Experts of a small language model: 95.8M parameters.
Below are experts of layer 16 (counted from 0) of a mixture-of-experts language model. Rows are named up (a neuron's input weights, with its number) and show model dimensions 0-191. Each number is 200 + 40 x the weight over its row's rms, rounded and kept within 0 to 999.
Before each expert's rows: a language model's description of what the expert responds to. This comes from a sample of Wikipedia text that the model never trained on.

# expert 8
What it handles: Units, symbols, formulas. Unit abbreviations and symbols next to numbers, such as ft, km, cm, lb, ′, ″W, and the m in g·mol, plus chemical-formula and code letters.
up2,212,121,150,202,238,184,177,232,212,176,167,217,274,205,247,209,237,190,277,209,164,209,204,160,192,253,244,219,188,173,234,158,238,175,213,167,161,249,179,219,224,234,235,318,250,169,104,215,192,250,179,190,244,187,203,235,181,254,190,212,234,224,194,220,192,276,191,224,209,224,140,193,156,178,213,237,236,213,196,117,190,133,234,202,194,207,173,188,180,181,242,189,273,220,237,225,291,285,181,196,110,180,149,242,224,157,234,209,246,163,221,167,299,292,204,184,160,197,188,231,201,298,228,166,198,197,243,182,217,264,223,186,152,225,253,216,232,187,106,259,213,197,178,231,211,234,177,235,247,210,166,152,109,147,236,251,193,198,200,186,258,192,171,210,217,159,210,227,224,183,296,159,241,144,219,194,265,196,261,163,299,221,218,178,173,190,190,254,171,219,255,215
up3,164,228,172,191,164,179,151,151,165,166,182,178,165,189,165,230,235,129,188,225,270,220,224,226,150,190,120,287,167,204,244,175,208,235,221,164,212,200,144,259,238,173,177,246,201,270,228,190,259,162,190,201,244,255,134,210,226,152,103,164,168,168,213,180,212,311,253,218,275,124,223,187,167,105,242,246,273,186,239,158,253,187,196,196,174,210,129,244,177,204,257,167,153,128,217,186,244,212,180,219,179,239,216,219,209,168,253,160,219,168,180,179,199,193,262,162,219,246,211,228,192,268,171,222,167,152,277,202,217,175,179,181,221,128,212,184,292,203,194,257,240,252,233,222,213,205,171,172,236,233,245,162,79,241,223,176,188,192,196,217,204,166,190,249,196,204,223,224,222,233,156,227,208,195,242,240,223,117,259,168,177,202,162,213,183,237,151,279,257,180,173,250

# expert 30
What it handles: Determiners before nouns. The word the, and other determiners like The, its, their, his, an, 's, mostly after prepositions such as of, in, for.
up1,235,266,93,235,228,212,191,200,206,129,175,178,152,206,100,166,179,165,197,207,233,165,175,194,189,269,102,212,189,161,213,167,216,184,258,238,192,152,210,204,204,221,132,161,215,333,237,181,224,223,268,234,201,160,182,214,255,198,184,167,190,207,136,266,206,280,266,165,245,264,154,214,148,259,154,132,273,178,151,226,200,202,242,210,246,215,259,220,195,203,200,183,207,263,254,228,174,235,193,204,213,151,217,167,270,197,180,209,204,204,231,212,301,177,252,160,140,199,220,160,153,253,207,191,237,154,188,228,161,232,250,126,234,175,205,181,213,262,171,215,189,160,244,148,185,164,196,259,250,212,190,140,218,204,185,172,199,267,247,187,116,188,191,188,192,211,246,169,188,213,202,175,259,139,259,191,215,181,183,207,220,175,170,205,164,183,238,181,217,93,132,172
up2,223,144,162,213,200,191,216,187,277,180,99,242,215,121,170,202,230,189,192,199,207,203,284,244,221,250,217,248,171,222,237,204,253,185,154,265,208,198,195,180,256,205,158,281,217,201,171,162,204,186,188,321,260,221,206,228,185,212,206,203,204,222,178,197,227,260,146,152,205,210,268,197,219,185,170,200,161,229,172,112,153,162,193,168,114,175,192,172,225,249,132,168,260,265,153,258,236,166,207,223,190,183,170,269,179,177,175,145,129,188,195,228,210,184,210,221,209,210,213,130,183,213,163,245,131,217,303,259,111,201,239,150,220,188,211,182,191,189,190,238,291,235,226,174,160,190,173,182,107,242,160,209,234,249,164,221,249,148,183,169,185,216,133,163,200,203,214,269,155,263,197,185,253,231,224,244,195,217,167,219,210,106,169,226,136,211,141,172,156,153,200,219

# expert 2
What it handles: Title words in quotes. Words inside or opening titles of songs, albums, books and events, often after a quote mark or table bar, e.g. Best, Love, On.
up2,196,158,215,204,201,194,238,164,213,254,178,172,167,198,151,107,159,217,241,206,215,224,242,253,241,195,170,218,160,257,267,229,203,205,166,172,160,234,270,225,207,151,168,255,208,134,212,190,230,188,215,201,153,293,231,184,233,164,206,179,238,224,159,218,237,188,203,216,204,156,220,194,178,162,225,204,219,226,278,211,190,260,232,161,100,203,118,235,208,203,225,185,258,187,251,173,230,206,238,101,195,181,192,217,244,197,189,228,209,158,217,246,231,229,172,231,254,108,169,284,181,207,248,259,131,246,232,193,202,233,178,207,126,228,198,303,166,177,172,254,244,222,197,174,178,248,176,145,110,218,188,162,96,287,198,191,211,209,178,168,183,147,221,267,201,211,229,224,195,151,218,254,92,197,198,192,279,161,200,210,196,142,176,207,137,233,247,166,145,196,231,265
up3,226,241,275,220,135,180,166,220,239,283,174,205,241,228,218,148,221,266,315,235,184,201,259,189,182,278,164,212,226,216,196,257,187,175,179,163,135,201,210,169,163,246,181,221,156,189,179,238,206,163,223,193,211,182,220,171,244,197,257,244,198,157,163,264,301,178,177,225,188,192,149,186,206,218,247,159,193,278,165,159,252,225,161,178,146,244,127,176,139,207,251,182,249,182,186,183,290,181,187,216,178,139,186,179,226,207,166,169,147,167,228,214,193,179,224,242,202,197,226,266,139,134,177,156,149,265,225,237,187,132,209,199,248,201,237,257,151,176,137,301,222,191,201,133,121,196,188,167,197,166,234,154,157,243,200,118,165,208,175,203,204,176,252,211,204,200,178,253,129,192,247,207,261,167,185,232,154,126,187,128,215,132,199,233,192,152,209,204,140,153,216,179

# expert 36
What it handles: Table header and stat cells. Table header words and sports or election stat cells ending before a pipe: Standing, Site, Votes, km, and digits.
up1,226,242,137,215,170,125,263,190,195,316,239,232,186,184,170,236,213,186,251,209,182,142,228,215,258,216,169,197,182,155,190,210,132,146,214,148,200,221,173,197,249,203,249,164,198,194,235,212,104,203,157,236,246,231,195,261,241,202,132,105,214,152,177,276,258,157,212,199,194,227,181,270,201,220,207,151,208,223,167,187,168,174,233,218,237,227,207,138,163,245,328,143,196,206,188,213,277,147,222,266,205,207,171,208,204,241,180,181,209,271,196,161,187,215,107,191,216,165,180,154,222,230,202,230,249,222,241,208,182,136,241,157,248,176,208,232,258,218,166,225,153,94,204,232,132,199,194,143,239,206,202,148,153,210,221,193,198,222,207,237,153,135,259,167,154,177,144,199,187,189,159,149,222,197,237,177,227,176,235,99,159,138,185,187,186,190,142,230,128,225,186,189
up2,209,200,195,163,192,156,248,255,177,161,216,221,222,150,269,218,230,231,192,209,190,153,198,98,203,216,244,201,218,188,228,203,199,174,198,163,174,151,280,223,197,175,147,218,189,240,82,194,139,298,197,192,210,181,167,268,201,197,174,247,255,164,210,153,206,235,209,155,180,166,237,159,169,252,196,144,278,217,223,185,185,97,212,143,195,187,240,227,211,211,170,97,156,215,175,324,209,220,229,244,250,154,175,168,208,142,223,185,197,199,175,262,179,146,186,183,220,181,197,245,179,244,200,217,216,176,214,127,211,189,165,245,148,253,141,242,88,175,263,212,184,239,198,203,192,201,180,199,199,220,205,112,209,236,204,274,217,189,107,149,268,171,194,233,216,138,215,188,219,300,225,149,229,192,202,164,199,248,203,128,228,178,227,180,153,191,237,167,136,180,212,201

# expert 14
What it handles: Mid-word consonant pieces. Word-internal pieces like mp, yp, op, ph, ch inside scientific, species and foreign names, e.g. sympathy, phenotypes, gastropod.
up1,173,217,230,273,228,135,214,219,154,202,121,223,198,182,150,193,262,221,215,212,282,258,205,174,244,213,202,297,221,176,202,157,240,149,196,193,239,228,192,261,233,205,178,218,147,193,257,153,201,200,142,162,159,304,209,152,155,142,204,185,232,213,247,155,289,195,236,177,217,198,316,257,212,220,197,222,124,240,223,179,243,202,229,228,237,219,216,190,142,224,184,153,226,208,281,228,246,255,225,131,232,147,111,167,136,154,174,271,174,200,231,256,262,241,151,251,133,146,221,214,190,171,248,220,215,126,229,165,211,204,186,239,153,213,213,230,237,178,215,177,199,212,263,203,168,266,136,252,228,240,232,184,194,172,182,192,187,240,209,146,157,189,157,189,185,289,190,168,161,160,261,196,248,183,180,223,261,260,197,206,225,246,221,220,204,256,237,212,236,196,210,230
up2,186,271,222,207,238,244,235,203,158,205,250,304,207,197,234,179,183,239,209,206,200,205,160,131,144,161,243,220,241,229,201,100,248,172,251,180,184,173,262,200,277,202,196,259,141,217,238,282,126,259,260,216,170,225,244,154,232,167,179,147,188,178,192,87,220,160,178,224,182,165,236,192,196,127,267,169,165,290,194,201,227,167,213,201,203,165,225,176,224,265,139,113,167,162,232,225,234,236,221,155,152,119,278,172,161,207,242,236,244,215,209,188,156,205,187,238,173,195,228,225,158,248,219,222,194,223,225,222,163,213,239,136,206,186,161,231,230,192,113,218,224,186,184,221,165,181,222,241,258,200,253,180,131,169,259,247,173,186,207,218,224,214,249,228,286,171,152,177,163,137,199,146,217,180,198,127,166,151,242,138,141,184,208,157,179,203,172,206,182,197,258,212

# expert 9
What it handles: Name particles, initials. Surname particles and name-internal tokens like de, Van, Mc, Saint, Los, plus periods after initials such as T. J. Shope.
up2,247,264,138,213,180,185,129,166,210,303,221,297,168,237,227,188,206,180,217,258,188,172,234,235,177,254,206,212,193,214,202,200,264,227,172,127,169,178,215,193,211,269,241,233,163,213,187,263,132,212,141,136,209,201,163,121,198,157,208,177,249,245,291,259,203,206,196,184,206,176,202,162,200,249,253,214,213,166,209,149,218,271,228,206,176,242,163,218,257,210,224,166,255,185,174,110,195,228,204,195,233,188,216,123,186,99,167,185,164,202,225,226,195,208,203,196,262,151,181,227,190,197,132,228,194,194,136,224,99,207,179,146,213,199,206,137,189,247,161,164,206,245,215,138,257,219,221,172,157,201,214,181,226,333,243,165,247,194,133,171,183,143,97,222,274,230,176,233,188,232,188,260,182,192,182,206,225,211,258,228,198,171,165,241,136,179,191,256,224,211,215,180
up3,164,219,223,218,220,233,215,179,213,179,157,267,183,231,223,215,222,241,191,205,167,173,291,204,253,208,220,141,159,199,239,280,245,177,203,94,120,197,167,194,281,200,215,128,294,265,255,202,210,226,189,233,150,273,192,200,246,161,200,236,152,221,182,260,241,236,208,201,214,235,203,109,161,268,181,243,209,167,131,192,216,194,183,118,146,197,226,221,170,273,216,240,216,169,191,223,124,217,219,209,190,169,177,200,207,200,190,147,168,247,188,322,234,261,205,252,234,180,161,254,182,191,149,223,201,152,183,240,194,216,195,164,153,85,203,231,194,272,131,233,186,137,180,228,129,198,226,204,242,119,226,217,190,221,243,192,218,132,177,197,281,203,232,177,173,245,186,200,188,189,248,238,211,186,207,227,185,211,206,203,176,140,218,191,240,173,142,233,187,162,208,287

# expert 20
What it handles: Infobox field labels. Field names and values in infobox-style lists, such as Died, Succeeded by, Coordinates, Genus, Spouse, Distributed by, plus year digits in these lists.
up1,145,157,232,164,165,137,254,225,107,171,195,243,207,247,195,108,158,200,214,263,212,279,250,159,228,200,127,117,224,176,215,240,164,207,148,197,148,131,238,158,225,174,223,196,210,204,161,214,222,222,180,227,160,313,158,189,167,257,259,170,136,203,260,210,175,233,252,275,169,162,203,235,177,119,252,151,229,234,255,246,182,179,200,196,248,204,278,221,191,180,205,236,183,274,159,190,171,198,238,181,199,201,270,235,262,167,184,145,166,209,170,207,180,216,180,238,213,196,222,227,206,212,191,213,214,140,249,183,224,264,213,215,265,254,228,197,242,158,246,220,205,241,193,125,246,167,245,200,184,156,158,108,209,216,203,244,238,204,168,143,209,209,301,179,158,233,216,208,246,264,146,245,179,215,189,217,236,191,187,207,210,215,199,221,166,245,303,239,160,258,225,171
up2,205,255,225,283,231,203,152,268,207,215,175,231,238,255,203,149,199,177,149,236,202,199,265,197,143,222,152,224,228,158,212,234,205,196,143,225,208,144,190,203,186,229,219,198,88,158,207,179,260,265,216,198,138,247,167,241,159,209,193,235,143,236,217,233,193,208,223,199,224,177,236,206,185,246,227,130,226,167,141,175,183,177,333,188,127,139,234,174,225,193,233,254,201,120,205,211,168,209,187,193,191,203,238,191,218,146,247,178,185,163,187,229,216,189,170,192,208,261,135,215,182,273,288,131,152,197,207,202,198,172,164,114,158,212,249,236,155,171,184,235,140,190,96,231,177,166,168,201,140,202,224,180,120,176,138,158,197,193,245,130,222,274,171,211,267,183,158,243,155,181,251,212,278,196,217,167,240,222,173,170,207,230,158,191,172,252,190,259,255,120,198,208

# expert 12
What it handles: Media and institution nouns. Nouns after the or a in running prose, especially media and occupation words such as television, radio, TV, national, crew.
up1,261,219,174,222,204,198,187,250,174,150,211,160,195,190,274,163,236,236,212,233,183,247,199,195,243,175,201,244,205,169,249,156,246,107,169,208,206,170,183,155,220,232,193,329,195,184,241,191,165,219,230,193,288,150,122,158,193,207,196,185,194,176,241,234,296,261,244,221,248,220,191,227,223,109,195,265,271,213,201,134,213,190,265,193,95,248,221,205,232,162,108,218,198,158,215,220,172,258,201,287,227,213,183,147,197,175,223,191,164,194,138,302,222,177,207,273,178,167,221,131,167,227,183,219,175,159,197,168,169,180,169,188,252,244,167,217,220,179,145,236,230,155,252,281,72,181,185,178,208,170,193,160,198,191,167,209,227,226,167,234,168,204,188,247,186,175,215,230,189,234,262,264,224,192,276,212,222,182,232,135,209,213,179,177,199,220,204,143,245,181,166,194
up2,166,252,196,258,179,173,189,163,190,221,166,231,189,192,196,173,217,204,287,226,231,111,215,170,219,192,216,169,200,242,210,211,234,163,155,188,157,186,246,176,264,205,236,191,149,215,97,222,163,217,164,268,184,276,241,187,223,227,217,221,206,227,252,262,250,226,197,157,250,162,221,187,220,151,199,123,212,186,203,199,266,210,194,141,162,211,242,192,271,192,211,214,229,229,223,254,216,223,274,242,258,155,192,196,277,117,229,178,180,223,185,246,246,224,171,295,317,197,184,233,201,187,200,316,144,187,266,293,148,165,135,148,174,123,199,203,200,277,160,259,231,129,236,178,180,161,204,187,150,174,197,133,179,241,164,256,160,243,196,134,245,182,223,174,196,239,177,166,159,141,240,231,173,170,251,162,196,204,193,230,197,158,164,226,160,212,191,235,193,202,202,219

# expert 32
What it handles: Line breaks and sentence openers. Line breaks ending numbered track or ranking entries before the next number, plus sentence-initial In and word starts like comp, recomm, susp.
up1,137,177,168,191,176,199,199,239,135,236,211,210,242,244,161,169,127,201,256,287,216,234,232,194,136,258,161,148,225,219,234,218,228,147,149,179,124,207,211,128,270,149,219,239,182,259,132,232,169,201,162,259,187,229,225,137,183,169,181,180,237,229,220,262,267,273,256,199,259,215,234,204,206,189,233,191,113,210,146,198,208,174,241,202,173,244,223,189,249,208,220,232,271,214,232,255,215,203,231,195,218,214,255,147,240,77,200,209,190,232,191,265,233,199,201,218,215,190,176,140,155,260,217,257,146,117,222,212,108,238,268,204,221,196,148,201,210,200,170,266,207,139,199,245,174,189,242,172,191,151,177,167,179,229,209,244,191,142,229,186,215,219,187,229,235,264,204,212,156,166,275,221,146,142,248,188,168,180,151,146,244,145,199,203,265,202,209,283,207,179,227,159
up2,160,166,286,172,256,203,142,241,155,212,222,255,204,177,233,244,162,281,262,169,191,87,253,172,217,224,228,191,235,203,267,258,286,169,181,216,221,138,212,187,249,175,228,218,187,266,176,245,144,274,205,162,141,187,137,159,173,192,234,168,226,202,260,189,174,200,227,179,219,185,180,231,190,84,200,284,262,159,185,230,202,151,134,196,187,136,228,191,171,158,231,155,210,116,174,182,225,172,227,233,162,170,182,210,289,202,192,208,211,174,144,222,179,176,204,201,221,237,195,197,210,275,156,200,246,228,155,155,254,260,171,171,208,191,148,215,197,306,263,185,197,184,181,143,170,189,252,201,254,171,270,219,206,189,219,226,193,235,252,211,166,224,282,189,217,164,196,299,252,233,155,227,159,228,209,189,174,183,240,236,178,149,269,166,176,226,215,175,191,208,203,237

# expert 51
What it handles: Month names, s-pieces. Month names after on or in, like June 29, April 25, plus word pieces such as s, st, ass, res inside common words.
up1,195,129,225,185,212,197,167,219,262,252,213,184,280,264,264,141,202,246,233,166,181,121,205,141,195,219,193,248,258,224,188,278,200,216,192,214,186,145,179,235,234,247,261,160,161,182,104,234,203,101,180,182,151,147,164,161,193,196,157,187,208,279,289,163,210,205,208,204,197,225,185,169,157,264,171,167,159,246,198,206,239,190,175,231,249,223,197,202,241,243,253,239,196,163,208,199,221,228,292,205,147,153,258,210,214,151,190,156,185,176,182,142,201,232,183,162,196,160,138,319,217,213,214,212,177,172,246,216,219,254,215,198,199,150,202,195,202,219,192,209,172,231,190,221,148,215,252,202,272,168,139,265,171,191,195,157,219,140,218,191,183,178,207,253,181,203,187,207,132,226,272,203,215,110,231,265,199,210,211,231,144,161,221,266,177,118,171,188,82,193,173,258
up2,207,201,139,205,181,210,225,193,222,258,200,274,247,224,237,209,211,218,256,248,147,216,312,168,230,256,188,222,174,143,205,189,176,148,207,194,172,206,259,205,224,216,222,223,118,201,266,284,237,239,116,201,186,183,176,181,271,219,219,230,164,192,234,307,211,236,212,199,271,149,264,199,147,217,160,209,166,298,158,180,136,178,138,191,159,278,160,198,275,178,148,130,240,213,257,193,150,232,242,230,201,211,204,229,156,168,207,162,224,128,203,205,249,140,206,275,226,141,207,213,181,155,167,224,108,177,155,211,180,240,138,231,180,180,195,176,220,143,169,182,254,154,206,154,169,239,171,155,195,199,208,177,195,217,193,147,205,181,114,206,220,138,189,207,178,253,252,182,129,236,151,238,207,141,252,214,189,123,202,135,189,175,182,224,218,219,239,181,152,207,217,205

# expert 53
What it handles: Table cells, closing brackets. Mixed tokens after numbers or inside tables and quotes: cell pipes, closing parentheses and quotes, percent signs, quantity words like much, little, enough.
up1,129,196,230,258,169,141,247,179,171,191,142,232,137,187,160,148,255,192,181,193,223,239,174,189,154,202,160,199,186,193,235,202,309,158,235,216,117,157,189,221,189,133,209,252,187,230,207,264,211,156,210,249,249,239,124,156,156,179,217,217,176,180,182,210,251,258,216,120,249,173,155,119,204,240,270,152,188,314,229,186,207,204,165,129,177,223,243,176,313,185,161,182,186,217,198,230,235,225,238,233,231,151,201,112,212,185,182,154,203,178,219,197,249,270,233,192,155,238,239,229,144,210,196,173,184,135,272,272,174,210,152,216,212,170,164,219,171,162,233,172,183,179,255,224,128,200,217,203,196,205,182,147,165,230,173,167,144,114,159,237,209,199,220,184,249,241,222,173,114,190,202,230,169,159,310,214,199,208,178,201,249,205,189,180,201,146,177,257,216,209,164,226
up2,186,202,255,196,140,171,163,198,148,263,154,195,221,234,256,221,129,249,240,254,193,170,287,131,176,222,154,179,197,194,222,184,209,147,163,222,143,231,229,202,224,190,244,219,161,182,208,144,221,190,203,194,283,187,254,178,238,222,233,235,230,233,156,182,211,228,227,213,227,215,212,124,98,201,191,166,203,239,203,142,234,203,208,251,135,264,210,221,173,190,187,142,213,175,177,226,315,177,299,163,216,188,203,247,273,193,167,191,183,215,212,163,188,193,186,176,204,182,174,218,137,206,259,233,123,203,146,283,213,161,216,201,244,195,233,185,195,171,190,203,147,163,270,219,222,134,185,227,223,161,267,202,239,177,194,218,177,233,194,185,181,132,105,232,249,186,134,194,161,99,215,198,235,133,172,195,286,189,152,271,175,165,226,208,185,230,232,217,93,222,230,268